Weights of a small mixture-of-experts language model, trained from scratch on English Wikipedia.
Size: 14 layers, width 128, vocabulary 1468, 34.5M parameters.
Below are experts of layer 3 (counted from 0) of a mixture-of-experts language model. Rows are named router (the router's row for the expert), up (a neuron's input weights, with its number), down (a neuron's output weights, with its number) and show model dimensions 0-63. Each number is 128 + 24 x the weight over its row's rms, rounded and kept within 0 to 255.
Before each expert's rows: a language model's description of what the expert responds to; "comes before" lists some tokens at least twice as common just after its tokens as in all text. This comes from a sample of Wikipedia text that the model never trained on. Tokens count by the router's weight.

# expert 22
Description: Sports and entertainment nouns in tables and careers, such as team, season, play, film, club, league, plus table separators.
comes before: " |", "s", ":", "|", " of", "\n"
router [111 105 159 157 148 114 124 168 135 127 127 125 153 123 146  90 138  93  88 107 142 168 127 148 109 144 126 124 138 131 108 135 124 115  82 114 118 175 131 152 121 139 128 128  83 126  99 147 172 149 178 119 147 130  99  88 142 144 157 149 138  95 145 132]
up0 [156 100 100 167 106 136 107 106 117 143 116  84 126 193 133 139 126 213 128 171 151 146 122 133 101 135 147 141 136 159  92 192 132 174 141 118 137 140  84 116 116 103 138  99 122 102 150 112 118 118 121 140 169 131 119 125 146 132 114 122 123  96  73 123]
down0 [118 109 125 126  92 131 134 152 160 165 134 114 111 126 164 147 100 143 120 119 109 162 156 128 160 143 147 119 123 129 106 132  95 129 133 141 100 105 138 124 127 154  99 155 135 149 139 155 118 136 110  89 134  74 102 112 160 154 114 124 128 146 128 162]
up1 [ 95 122 125 146  86  93 149 139  92 119 158 138  92 134 145 172 147  89 170 137 135 154  75 166 153 115  47 103 106 125 123 123  96 122 151 161  95 103  84 101 144 111 151 158 130 156 157 166  99 110 145 137 154 136 157 112 154 118 124 127  94 159 151  69]
down1 [118  87 159 137 131 166 146 175 163 126 154 115 179 100 201 132 178  93 139  98 168 147 115 137 118 122 129 125 124 144  93 126 120 117  95 154 116 122 122 105 151 111 159 122 106 135 119 119  85 107 112 125 194 109 145 113 155 162 123 140 119  93 151 135]
up2 [118 196 129 171  87 118 133  93 152 123 126 104  87 148  92 129 108 115 146 143 163 143 133 105 140 136 138 111 145 100 117 125  83 119 171 121  91  96 104 113 157 101 122 148 159 146 163 117 156 135 136 172 139 106 134  70 164 152 143 106 120 161 150 119]
down2 [113 116 127 160 117 119  91 133 136  83 129  66  91 125 139 111 135 130 110 157 138 138 152 102 141 127  96 109 111 131 123 146 162 103 115 119 180 105 152 164  86 173 129 171  58 128  91 101 117 123 123 123 132  89 129 159 124 160 122 149 163 129 109 104]
up3 [ 92 130 118 164 152 116 113 151 148 121 103 142  98 143  79 154 145 127 150 123  97 123 139 105 126 113 130 166  91 140  87 105 105 146 153 143 134 121 153 116  98 161 168 129 127 147 148 118 164  98 101 152 175 138 112 100 144 128 135 136 116 133 129 154]
down3 [127 147 145 149 107 181 146 122 134  95 125 136 100 107 104 150  96 156 145 108 160 142 191 152 125 104 181 159  98 145 122 117 181 156 125 134 139 124 120 139 128 128 120 130  97 127 148 121 135 119 105  98 179 119 100 126 126 154 137  66 127 124 126 146]
up4 [143 162 113 103 131 142 134 116 161 169 144 109 151 191 143 117 176  91  98  96 112 171 106 167 114 155 113 119 158 156 120 104  92 112 137 146 152 114 113  62 132 136 124 150 132 128 137 144  79 129 169 139 108  96 153 125  89 147 121 122 127  82 153 117]
down4 [128 149 127 103 119 146 119 122 128 170  86 135 112 151 148 120 143 114 128 154 110 168 124  90 142 125 127 155 133 170 178 163 151  97 125 113 147 134 150  87 122 172 160 174 147 127 109 126 102 145 116 136 147 136 158 140 124 150 154 152 151 157 106 175]

# expert 56
Description: Inner table pipes between cells in sports and election tables, plus mid-name pieces like Al-ab-ama and Sask-at-chewan, and would, National.
comes before: " ", " —", " +", " C", " S", "ative"
router [171 138 161 131 141 135  93 155 115  85  82 123 133 119 116 132 105  97 158 135 136 136 118 135 140 140 121 125 106 125 160 114 117 125 140 128 113  83 151 132 167 133 114 110  80 113  84 125  96 118  90 121 157 149 121 135 135 135 141 103 103 108 114 166]
up0 [145  97 144 151 142 148 116 135 162  89 174 126 131 157  76 127 126 159 169 155  88 125 107 142 105 144 129 155 138  79 124 149 109 125 163 118 131 125 114 136  91 129 106 130 133  93 108 143 136  93 127 165 124 153 119 130 121 122 174 142 132 171 135 152]
down0 [174 122 134  95 125 111 120 115 156  98 134 126 138 122  95 144 163 115 169 121 127 125 111 134 108 156 145 186 139 132 101 135 124 119 162 141 111 112 126 137 113 110 138 155  86 119 106 146 120 160 152 137 134 146 152 178  89 140 140 100 149 146 149 154]
up1 [110 153 135 123 142 150 108 151 137 163 122 135  92 195 133 143 104 118 108 131 100 147 153 161 155 145  77 131 102 162 128 105 106 109 155 106 123 184  82 137 140 120 162 146 100 162 117 117 131 113  95 140 124 137 136  86 158 105 160  88  83 127 125 133]
down1 [158 128 138 120 104 119 142 126 156 134 154 132 144  79  90 154 110 139 138 137 121 124 120 135 137 127 172 134 137 189 138 122 163 164  90 118 130 158 124 120  99 136 123 132 117 162 116 119 129 113 165 129 150 123 104 156  87 152 121 128 160 145 165 131]
up2 [112 120 122 141 129 132 133 163  73 122 147 108 116 178 141 123 174 136 130 139 110 172  98 129 151 180 133 113  83 142  70  97  80  82 129  97 141 117  74 110 151 147 155 164 107 134 135 143 116 130  97 117 131 147 105 113 178  81 165 115 106 118 125 117]
down2 [132 146 109 138 145 137 117 172 127 138 140  91 138 143 139 185  95 171 101 154 140 139 122 156 146 158  98 160 107 140  97 125 114  99  97  88 125 134  96 114  92 111 127 160 128 120  91 114  99 104 104 107 133 125  99  87 135 154 127 158 149 185 114 120]
up3 [144 122  97 124 104  80 124 151 139 115 163 148 139 168 160 128 130 156 125 116 136 138 144 150 154 152 103 168 105 160 107  91 103 106 151 130 139 155 100 176 145 142 127 118 144 109 134 154 165 137 134 145 153 128 125 102 172 113 165  89 139 121 129 118]
down3 [105 111 151  99 112 146 131 159 111 116 125 106 102 136 121  91 145 150 141 130 107 138  99 123 140 152 104 168 116 108 136 124 172 114 133 130  59  68 152 103 141  97  90 121 117 166 145 151 110 159 148 129 147 148 165 105 155 109 123  61 141 113 164 132]
up4 [168 133 137 129 100 121 141 159 136 183 112 128 110 131  84 145 177 115 146 152 146 173 119 118  82 145 128 170 133 146 144 122  74 111 138 114 138 135 138 108 117 139  94 127 158 163 129 176 133 156 110 101  95 136 120 121 135 120 134  85 134 189 134 116]
down4 [129 133 135 106 125 152 137  99  97  94 150 117 107 124 123 137 145 144 158 164 181  80 161 129 151 103 126 107 119 138 153 120 117 130 143  88 162 180 154 131 111 120  94  96  99 172 150 113 126  87 137 166 105 152 103 139 113 155 140 110 157 154 148 107]

# expert 15
Description: Connectives like of, that, and, with, while, both; paragraph breaks after a full stop; heading marks "=="; the "il" piece of whilst.
comes before: " the", "==", "The", "===", " a", "In"
router [ 99 139 153 148 111  73  84 169 133 132 101 113 109 136 177 148 131 122 139 123 146 138 109  68 123 153  80 140 162 135 101 120 120 160 124 153 119  98 113  82 117 105 136 118 135 118 157 102 142 155 145  93 150 144 123 106 161 136 136  81 144 166 105 154]
up15 [160 155 122 153  78 148 109 112 112 102 142 115 113 153 107 166 123 135 163 122  59 144  91 132 110 158 100 150 137 142 134 132 138 126 137 103 113 125 122 144  97 174 168 139 137  96 135 125 141 136 140 111 105 117 158 113 132  87  91 141 162 157 108 124]
down15 [178 150 135 105 136 110 164 119 160 142 163 143 118 147 134 178 136  88 111 128 102 146 103 127  70 124 104 125 103 138 117  95  97 167 130  75 171 112 112 115 143 176 117 133 126 138 114 157 130 149  87 113 115 164 127 107 139 149 188 181  72 117 140  93]
up16 [180 120 133 151 112 145 100 147 141 142 130 117 173 122  85 102 116 122 166 163 122 145 158 124 140 160 115 175  96 135 143 100 139 129 118 150 128 115 131 110 101 162 140 138 110 130  86 137 116 144 121 100 155 122 119 145 107  98 116 148 127 102 107 132]
down16 [136 124 132 129 102 131 179 121 110 111 111 148 115  97 167 146 118 155 110 154 159 140 164 153 113 111 136 107 135  99 106 106 145 110 113  84 135  90 145 135  84 124 112 139 139 165 127 100 105 153 196 140 110 158 103 154 144 137 106 103 171 110  78 142]
up17 [124 117 104 155 131 152 110  95 132 139 129  84 164 146  90  98  82 147 124 188 129 111 129 113 171 129 106 142  98 126 163 129 125 177 120 130 148 134  96 150 112 118 168 138  92 129 152 149 159 174 147 134 121 124 134 149 143 124 117 136  89 136 148 127]
down17 [137 136 130 131 166  85 107 122 123 141 147 154 150 127 159 134 150 135 177 136 142 126 116 132  81 162 134  97 156 123 103 140 189  92 148 134 123 124 145 115 143  94 145 135 172 163 121 133 107 198 123 188 121 139 140 108 109 130 121 101 123 105  97 128]
up18 [137 154 116 114 120 121 111 176 134 128 116 137  92 124  90 122 129 136 112 163  90 166 114 113 145 140 126 106 122 129 109 159 111 109 167  44 111 122 104 130 117  84 136 134 126 149  90 129 143 148 157 131  91 139  80 178 140 147 160 152  98 139 120 150]
down18 [132 130 114 113 113 114 155 114 121  89 141 159 160 100 180  99 154 123 148  89 152 105 129 108 157  74 128  79 117  99 136 125 115  97 137 179 135  82 119 111 127 154 130 101 138 144 122  94 124 179 102 129 109 138 109  87 148 107 108 106 127 154 120 159]
up19 [118 142 147 131 109 186 102 133 146 138 120  92 159 152 122 100  86 125 175 170 142 138 120 106  90 138 124 117 143 106 138  97 152 146 140 149 146 119 113 179 101 118 174 153 100 124 133 156 136 125 114 127 123 124 107 149 126 100 135 126 124 140 124 116]
down19 [132  88 151 128 133 173 157 145 131 148 147 120 123 164  97 134 105 173 129 143 174 131 152 166 102 138 155 109  87 134 144 127 143 128 143 156  74 126 110 153 170 120 132 123 132 103 176 149 123 125 114 113 118 116 131 118 115 115 158 108 114 147 145 154]

# expert 63
Description: Table pipes and plus/minus signs, the conjunction "and", and word-middle pieces like qu-ot-e, Ju-an, cons-ist-ing.
comes before: " ", " the", "|", " \"", "if", " —"
router [104 143 134 152 135  86 134 163 127 123 107 128 103 132 161 133 155 115 125 115 176 111 154  96 117 124 134 142 157 151 135 116  90 109 136 135 120  93 154  94 133  83 153 120 143 104 124 166  94 120 116 115 125 151 144  93 124  96 122  65 177  83 189 131]
up0 [132  97 163 150 147 117 140 143 103 127 140  78 153 169 130 140 152 156 177  85 122 121  84  87 108 157 124 155 134 175 132 136 128 134 156 127 115 138  96 117 142 134 128 102 107 120 130 156 149 138  94  93 148 133 102 136 163 146 149 127 109 122 118  68]
down0 [118 169 142 137 124 132 123 127  97 133 126 116 127 167 147 166 145 128 106 149 130 149  96 102 143 146 134 128 149 123 133 113 106 152 121 168 111  87 174 149  82 128 121 112 116 104  58 121 157 156 155 107 105 110 156 144 137 144 142 114 117 144 150 119]
up1 [148 127 154 165 108 129  91 163 152 112 174 159 123 138 134 147 105  99 189 128 136 135  85 127  79 157 111 130 118 148  70 119 124 150 146  93 127 156 115 135 119 112 113  98 125 137 145 126 137 145 121 117 126 112 134  95 148 164 129  96 142 177 133  45]
down1 [152 162 126 109 116 117 121 127 124  89  86 153 136 130 107 160 113 114  88 130 123 106 116 132 181 119 118 129 146 150  90 126 125 192 108 124  73 118 111 102 107 171 103 147 125 139 121 122 171 112 117 121 120 145 162 122 109 151  95 108  82 156  96 120]
up2 [131  97 127 138 112 128 114 131 126 122 124 123 118 151 105 115 118 126 178 163  92 141 134 135 169 127 139 117 153 102 107 117  76 146  93 130 107  94  95 136 144 151 146 161 119 123 132 151 142 121  91 123 136 149  77 137 179 159 177  95 108 106  92 126]
down2 [142 162  67 140 155 132 182 156 138 120 131 152 119 119 140 135 106 138 160 119 157  83 135 107 131 152 114 124 125  90 136 124 102 115  99 134 112 132 104 114 117 142 127 168 109 117 167 102 123 154 125 107 157 129 110 131 111 140 126 131 144 142 140 135]
up3 [152 136 127 104 152 125  38 125 158  88 118 118 165 123 134 123 167 157 131 145  88 119 125 135 111 154 150 136 118 151 157 127 103 154 134 107 147 103 107  74 129 144 149 136 126 100 152 168 108 130 127  91 139 140 149 112 103 103 105 116  96 133 109 110]
down3 [ 99 130 110  99 180 101 150 132  83 120 164 138  93 147 172 118  99 136 125 149 142  98 136 125 102 104 144 131 127 141 118 146 158  78  98 158 183  94 126 120 137 158 144 142  73 105 127 109 147 163 141  93 144 128  88 140 151 148 185 141 138 127 137 162]
up4 [ 78 130  92 130 107 149  98 116 189 116 152 128 166 127  91  98 112 108 120 161 122 160 130 129 156 143  92 136 135 125  67  87 107 124 127 160 160  95 124 111 126 118 111 172 110 126 141 164 162 141 169 145 117 127 149 173 154  88 125 161 115 121 104 118]
down4 [127 109 112 147 110 150 136 135  99 109 119 121 121 143 140 115 128 128 151  96 131 138 153 153 115 125 130 114 153 135 151 142 141 114  79 157 125 112 125  96 144  66 106 110 122 133 130 122  89 103 149 127 133 140 122 143 109 113 136 149 195 144  99 128]

# expert 55
Description: Word-final suffixes like -ence, -ible, -ight, -ical, heading markers == and ===, table rules, and words like during and such.
comes before: " of", ",", " to", " and", "ly", " in"
router [109  95 129 143 131  97 147 142 164 141 146 118 151 161 159 113 118 156 135 103 166 129 115 140 165 145 135 116 101 152 147 162 147 149 111 167 102 165  84 131 112  88 105 111 159  89 125 134  95 152 132 120 173 135 121  95 126 160  93 136 134 183 126 150]
up0 [165 102 135 124 126 131 129 169 144 127 149 107  78 113 106 164 154 126 153 153 129 153 122 145 116 158 123 145 151 144 159 118 113  94 124 112 132 158  99 105 117 156 123 142 119 108 133 113 117 102 112 172 136 128 124 110 124 107 141 143 143  67 152 126]
down0 [116 122 141 150 152 137 158 153 124 140 146 144 132  90 165 131  87  84 135 139 120 114 156 149 173 113 104 120 123 138 156 146 115 115 101 105 133 131  85 123 127 130 135 160 103 159 146 136 108 126 116 118 103 161 118 123 109 163 116 184 113 107 111 147]
up1 [138 107 128 150 131 154  99 140 158 158 140 148 152 144 128 133 117  91 178 117 122  98 116 153 147 143 104 135 118  93 130 151 167 159 125  52 120 150  95 131 163 116 158 124  79 103 109 151 142 143 142  95 120 130 151 137 121 153 136 145 131  94 129  89]
down1 [157 106 126 112 134 110 117 132 148  92 110 139 135 103 120 118 133 162 130 142 142  74 110 104 102 132 103 142 148 151 107 136 114  81 109 144 157 102 132 118 125 140  89 106 176 126  94  84 165 105 108 101 132 140  90 137 156 114 143 117 120 121 136 167]
up2 [153 120 113 140 111 115 142 132 146 117 146  61 138 130 122 172 163 132 132 111  74 140 136 113 120 143 129 152 133 143  71  96  47 146 132 140 144 107 119 107 130 135 114  95 109 100 118 116 147 132 121 133 113 145 132 108 137 111 125 120 196 102 122 134]
down2 [125 112 130 133 128 145 146 134 150  98 132 100 100 123 100 117  93 100 155 135 127 165 109  79  99 104 179 134 114 128 122 172 149 132  96  79 169 116 115 170 105 159 161 149 133 105 114 123 141 162 110 144 106  85 141 105 123 157 135 143 119 133 122 174]
up3 [167 158 126 121  94 149 148 132  91 139 174 132 120 120 152 153 122 164 128 129 116 160 107 127 114 173 130 167 102 151 153 128 112 118 134 113 121 143 106 179 111 101 133 125 135 126 129 106 121 105 167 101 124 130 132 112 103 129 128 159 173 133 163  92]
down3 [149 153 116 142 153 138 144 116  97 123 122 148 101 132 124 153 117 141 124 101 126 147 104 131 134 152 142 113 111 126 114 119 129 138 165 157 121 164 129 125 162 152  90 122 160 161 116  97 111 106 113 114  86 142 166  88 165 118 115 126 130  84 140 151]
up4 [102 127 147 163 132 143 137 125 136 129 146 121 157 129 114 127 123  96 122 114 116 123 120 152 102 134 122 148 154 124 113 153  93 131 104 170 133 165 126 119 131 189 160 118 136 133 137 120 128 137 106 165 127 146 132 104 128 146  78  29 169 140 145 102]
down4 [142 164 164 115 128 168 118 139 125 156 141 137 165 143 150 104 138 127 155 134 140 111 129 117 118 132 101  88 168 131 141 130 131 114 113 117  78 108 112 121 172 106 137 124 146 148 162 105 124 151 107 135 149 116 119 113 150 136 123 127 183 114 176  70]

# expert 38
Description: Line-final table pipes, line breaks and digits in years or scores inside tables and lists, plus num, dif, var, includ.
comes before: "|", "-", "–", "|---|---|---|---", ")\n", ":"
router [117 160 158 144 144 167 169 138 132 150 136 142 118 110 163 104 111 104 152 179 165 127 129 162  88 140 153 127 146 109 128 142 129 121 141 141 156 146  86 171 140  99 123 122 120 112  72 128 158 104 123  74 119 117 117 148 107 131 127 117 114 173 115 147]
up0 [129 159 103 136 133 135 149 132 168 100 165  94 134 182 130 111 155 125 150 126 129  82  98 106 101 116 161 117  80 120 127  89 122 150 129  85 123 166 109 153 104 114 114 134 149  99 111 134  92  99 119 139  97 158  97 117  90 144 100 134 122 138 157 125]
down0 [136 116 111 120 184 151 142 158 136  94 135  98 153 151 184 148 117  99 160 102 121 122  95 118 167 123 104 125 116 111 162 148 100 155 127 108  83 115 138 146 148 124 125 135 140 125 125 101 124 130  96 162 148 106 117 139 105  79 142 109 157 125 191 131]
up1 [139 154  96 140 122 107  86 108 109 123 154 132 102 116 131 120 123 146 137 128 153 150 105 137  97 167 121 152 126 141 130 195 156  88 118 145 151  98 107 172 104 172 144 127 139 168 141 123 120 143 124 100 114 161  97 172 158 136 105 161 133 131 110  97]
down1 [124 102 110 118 118 129 147 134 115 145  81 139 129 122 122 130 110 170 167 135 134 100 102 127 103 133 127 117 112 133 151 162  95  97 116 157 134 125 131 173 127  82 102 112 114  78 168 148 148 151 135 139 113  91 156 123 141 104 158 108  97 103 125 131]
up2 [123 128 153 122 132  94 124 132 175 113 154 126 109 167 128 110 113 144 128  91 123 161 137 118 130 145 110 112 125 142 160 145 118 120 140 133 171 135 158 139  92 126 127  97 103 157 132 111 173 126 127 112  73 122 109  93 110 132 111 103  87 167 118 126]
down2 [ 84  94  92 139 121 158 104 117 124 123 112 122 109 158 170  90 112 156 112 116  99 166 180 153 143 136 140  92 113 129 138 101 155 118 135 150  73 120 154 130 148 142 141 149 129 121 150  95 119 128 155 117 123 194 127 106 169 114 118 148 153 136 121  77]
up3 [131 147 139 121 114 119 121 114 143 131 133 114  87 132 128 124 110 144 172 144 129 104 150 150 146 132 141 201 121 121 142 162 130 138 146 130 143 111 134 120 142 142  87  92 114  92 100 158 125 160 123 135 131  89  98 126 121  82 108 124 111 150 105 110]
down3 [ 89 140 113 176 148 143 128 157 121  83 135 119 119 114 180 119 131 121 150 124 183 142 124 190 162 127 102 109 128 120 113 110 165 154 111 143 160 124 140 117 135 154 135  62 107 106 124 129 119 120 142 149 160 119  80 167 103  98 125 126 121 129 141 179]
up4 [105 165 114 105  74 126 149 139 127 145 178 127 106 155 103 116 129 100 117 135 141 121 104 132 116 150 133 108  89 122 133 106 108 103 182 130 133 146 113 113 133 173 110 122 158 122 136 126 137 129 118 128 143 137 143  98 144 158 112  96 142 127 135 129]
down4 [110 100 144 100  99 175 135 148 143  97 150 179 125  85 140 152  96  85  97 161 156  77 125 126  86 152 110 103 109 141 149 119 105 135 106 130 120 164  88 154 117 138 105 147 124 145 132 136  93 173 123 129 146 149 121 153 110 150  68 144 146 115  96 146]

# expert 9
Description: Row-ending pipes in wiki tables, month names in dates like "21 July 2006", and S-initial word pieces such as Say(aka), Sov(iet).
comes before: " ", "|", "ior", "iet", "ren", " also"
router [179 137 133 147 138 129 109 103 120 102 130 112 129 105 148 159 129 136 155 148  99 112  93 136  61 122  98 154 125 107 134 138 125 145 170 104 138 144 139  95 107 132 146 152 157 115 155 153 138 116 125 129 113 179 167 125 109 110 128 165 143 120 100 141]
up0 [141 166 113 102 122 123  76 160 140 147 142 144 153 130 115  82 121 140 115 110 129 142 111 101 141 139 164 139 136 140  87  97 150 163 123  66  90 139 123 110 145 110 101 127 105  86 139 131 101 172 144 123 161  97 108 133 124 129 151 105 154  94 172 121]
down0 [160 142 124 106 119  88 102 133 142 120 152 148 108 120 112  98 143  98 123 152 146  83 121 145 141 117  97 173 129 111 150 126 124 142 103 141 141 161 130 132 150 107 118 124 144 106 186 128 159 116 156 100 139 102 138 101 133 138 139 120  89 120 129 162]
up1 [114 156 129 131  92 156 102 144 122 164 119 136 117 136 139 119 148 101  84 129 127 116 101 126 119 132 138 106 119 141 124 105  86 137 141 146 136 132  94 137 154 145 170 148 142 130 144 101  96 115 106 133 126 163 111 138 102 150 141 137 152 149 171 126]
down1 [ 99 101 134 122  80 129  97 139 110 120  88 138 140 139  95  90 126 188 150 118 151 122 140 131 137 145 122 145 126 147 184 133 128 165 126 110 123 149 141 114 116 148 130 131 156 132 124 130 120 103  90  86 184 137 124 123 105 135 134  97 168 104 171 133]
up2 [128  63  95 140 135 103 137 122 138 125 137  97  93 146 141 100 146 122 147 151 130 131 130  80 111 144 161 158  96 134 132 135 158 165 164 168 171  82 108 152 117 180 159 104 104 111 101 140 146 109 118 142  85 112 123 128 149 131 136 145 156 117 117 120]
down2 [123 171 114 135 139 126 125 152 146 105 136  95 140 144 134 117 194 141  85 161 137 103 137 114 121 111 112 148 116 119 110 139 133 166 142 101 134 119 161 116 140 122 137 149 137 136 157 131 108 129 122 150 139 122 137 129 131 127 107 125 132 171 102 164]
up3 [138 143  99 130 139 113 105 160 163  89 112 105 152 157 126 138 136 101 103 108 117 120 107 122 122 145 126 166  94 129 151 163 132 106 135  98 113 139  73  97 101 161 139 110 123 117 102 140 115 140 124 138 129 124 103 117 119 191 110 101 106 124 125 109]
down3 [146 126 134 116 117 164 131 105 130 110 134 149 129 112 150 127 139  98 149 116 118 129  96 130 180 169 147 126 150 101 141 118 122  72  73 150 136 149  88  98 154 154 153 115 137 116 156 107 111 131 148 128 148 185 148 115 117  97 142 118 118 127 140 145]
up4 [108 109 115 139 119 158 161 133 159 133 152  95 104 170 126 121 106 154 135 115 142 116 120  95 121 142 112  98 183 122 128 129 119 157 100 134 132 145 132  82 135  99 148 137 167  93 157 138  98 154 136 166 160 145 118 113 159 155 158 110  75  96 130 107]
down4 [137 120 156 166 142 118  89 137  96 141 164 127 117 133 157 156 127 112 120 119 138 118 154  97 170 118 143 116 101 146  72 104 150 106 147 138 153 118 124 100 148 122 131 138 113 113 136 161 147 131 131 122 120 126 154 156 180 173 121 112  88 172 143 119]

# expert 10
Description: Nouns and suffixes about places and government, such as United States, County, city, station, population, -ation, -ship, housing.
comes before: " of", ",", "s", " in", ":", "."
router [144  91 154 175 143 127  90 144 149 127  93 165 143 117 121 101 112 165 109 125  95  98 105 145 133 135 134 134  77 136 144 121 122 136 120 106 166 108 107 129 159 134 129 164 100 108 127  93 143 115 116  99 141 123 126  78 177  83 168  95 148 124 165 128]
up0 [136 137 132 106 112 152  95 128 160 147 118 138 128 170 108 129 152 121 152 185 113 134  97 108 147 150 143 112 118 143 101  98 125  97 142 173 128  97 162 117 102 155 133 129 102 161 112 144 156 151 143  95 146 133 123 166 128 106 103 124 159  95 126 129]
down0 [ 80 127 118 121 123 122 138 160  99 120 111 108 127  97 127 137 136 157 104  84 147 135 140 130 111 115 133 146 136 135 149 176 159 124  87 140 159 120  84 134  99  98 116 117 110 130  74 147 139  98 116 116 189  98 137 137 119  94 150 111 129 122 140 118]
up1 [116 139 131 122 138 136 138 137 102 120 165 134 104 164 144 172 158  93 130 147 127 116  89 160  97 124 158 110 125 148 144 104 168 152 113 165 121 124 108 114 111 108 154  64 120 158 126  99 114 139 161 105 102 152 126 129 122 139 103  97 130 122 146  97]
down1 [114 167 108 117 107 140 127 133 109 137 152 125 113 137 121  78  96 120 133 126 128 152 118 136 107  93 189 143 134 110 164 126 104 126 152 114 100 139 116  86 104 121 118 129 152 153 115 119 132 126 172 105 120 162 128  78 119 124 156 186 163 102 112 114]
up2 [108 130 114 158 125 102 149  58 136 136 133 115 132 130 111 138 126 190 123  82 168 122 106 154 118 136 133 146 143 113 142 107 144 126 153  97 119  98 113 112 161 121 109 134 139 132 106 129 139 109 139 140 175  87  80 115 109 121 148 126 141 130 129 104]
down2 [122  88 107 154 133  66 135 156 160 144 138 131 125 157 130  87 135 130 134 115 123 157 168 134 142 111 105  84 151 129 138 119 133 133 156  94 171 122 123 150 118 162 136 155 163 163 106  93 119 130 136 128  83  80 103 139 119 114 124  97 195 110 167 133]
up3 [126 113  99 113 109 135  88 168 140 108 125 126 129 139 118 120 113 140 117 182 173 113 142 127 114 166 144 139 102 106 150 112 121 126 138 121 136 152  95 129  99 146 115 119 158 117 110 156 116 127 197 115 134 155 101 127 161 166 149  91 133 157 159  99]
down3 [122 135 112 129 161 139  88 141 145  84 109 120 127 122 118  88 146  89 123 143 136 125 136 139 103 125 123 164  91 163 150 143 161  85 151 120 180 121 115  96 103 137 129 137  96 136 177 146 125 115 146 112 177 170 152 113 126 117 161 136  95 130 121  93]
up4 [145 120 137 106 132 108 106 159 104  98 155 113 147 127  93 140 139 137 135 130 100 143 126 131  84 139 121 128 178 129  74 155 129 124 115 137 135 132 141 114 105 131 156 142 131 120  85 139 128  89 112 138 133 118 154 146 140  92 140 116 126 148 135 117]
down4 [139 118 127 117 138 123 116  82 129 170 107  99 116 149 105 121  86 142 136 157 125 146  62 141 139 143 116 142 110 112  73 119  83 177 131 125 150 137 159 111 155 114  91 154 120 106 149 158 108 145 141  96 170 100 176 166 134  97 149  98 147 114 125 156]

# expert 60
Description: Prepositions following a noun or participle, mostly of as in aspect of, member of, plus by, for, with, and ed endings.
comes before: " the", " by", " a", " to", " his", " in"
router [126 121 141 149 140 142  85 177 141 176 101 157  98 131 140 131 146 100 136 129 160 116 107 153 118 122 131 134 138 138 140 118 110 112 143 157 153 104 142  71 134  88 139 136 127 100 155 117 105 171 146 103  87 157 161 139 118 120 110 127 103 144 151 136]
up0 [112 157 129 199 134 120 155 106 140 142 124 135  91 120  90 128 133 139 137 102 117  96 127 126 107 129 130 138 108 151  78 112 137 125 139 148 144  98 107 103  88 121 191 123 106 137 129 138 113  89 120 124 159 120 114 107  88 108 131 120 128 114 153 105]
down0 [113 113 103 108 144 127 107 113 148 153 105 113 151 118 150 114 103 100 112 143 136  88  65 149 126 117  98 158 132 134 107  99 165  89  93 165 141 167 127 121 153  97 101  92 152 126 113  99 147  99 150 153 105 116 119 137 146 148 126 139 162 171 164 110]
up1 [151 103 126 148 102  84 171 132 161 131 155 117 175 129  70 152 123 105 127 150 120 162 118  66  85 142 156 151 122 129 111 111 148 106 114  98 105 126 126 132 110 120 183 116  90 114  93 131 135 110 117 137 109 132 134 135 139 168 113 120 126 119 118 104]
down1 [121 128 129 155 109 133 131 132 136 146 119 143 140 136 129 147 156  94 115 139 101 170 148 159  94 112 163 129 119 145 184 143  85  87 126 125 119 143 151 136 141  65 121 156  90 102 131 141 134  76 151 131 102 135 126  99  95 136 153 145 170 114 114  97]
up2 [119 169 113 169 133 142 125  68  86 141 103 137 118 136 100 140 118  93 160 135 118 166 116 163  96 126 111 100 148 124 118 142 103 150 127 123 148 131 130 179 165 128 144 108 109 130 146 122 147  99 130 121 136 143 122 131 106 159  92  84 141 142 137 112]
down2 [120 128 134 113  99 138 123 138 137 164  84 143 128 108 143 159 129  97 109 121 114 163 134 143 140  99 131 145 116 152 124  83  65 102 114 101 101 134 110 124 155 127 134  97 110 107 154 106 105 136 104 127  84 132 132 140 151 149  97 137  94 126 149 161]
up3 [140 138 157 107 131 151 143 135  77 141 148  97 156 122 106 170 124 171 110 136  65 128  95 125 134 146 162  91  97 139 156 137 124 107 138 126 119 151 117 144 139 105 168 118 140 132 102 120 136 158  91 121 122 126 121  94 158 132 127 125 123 109 100 121]
down3 [116 112  77 106 150 111 128 132 153 151 138 154 122 151 161 126 101 156 163 126 140 140 135  88 106 126 160 142 135 131 140 141  94 147 143 114 125 167  97 154 114 103  79 141 153 141  82 135 139  94  84 123 150 157 153 123  81 134 143  51 154 120 128 115]
up4 [161 174 137 116 144 126 158 118 132  65 165 134 118 139  82  78 188 109 136 121 134 141 150 115  70 161 121 139 125 165 135 156 154 116 129 155 124 154 138 104 156  97 121 122 119 137 150 119 147 116  94 124 162  76 165 124 139 117 143 123  96 163  95  84]
down4 [139 106 105 131 132 144  96 133 119 110  96  85 100 127 166 151 130 152 115  96 134 103 106 166 135 125 118 111 120 132 134 112 117 127  96 134 106 138  82 168 120  75 140 160 199 138 150 118 133 114 136 123 134 181 114 135 150 102 126 162 145 150 128 140]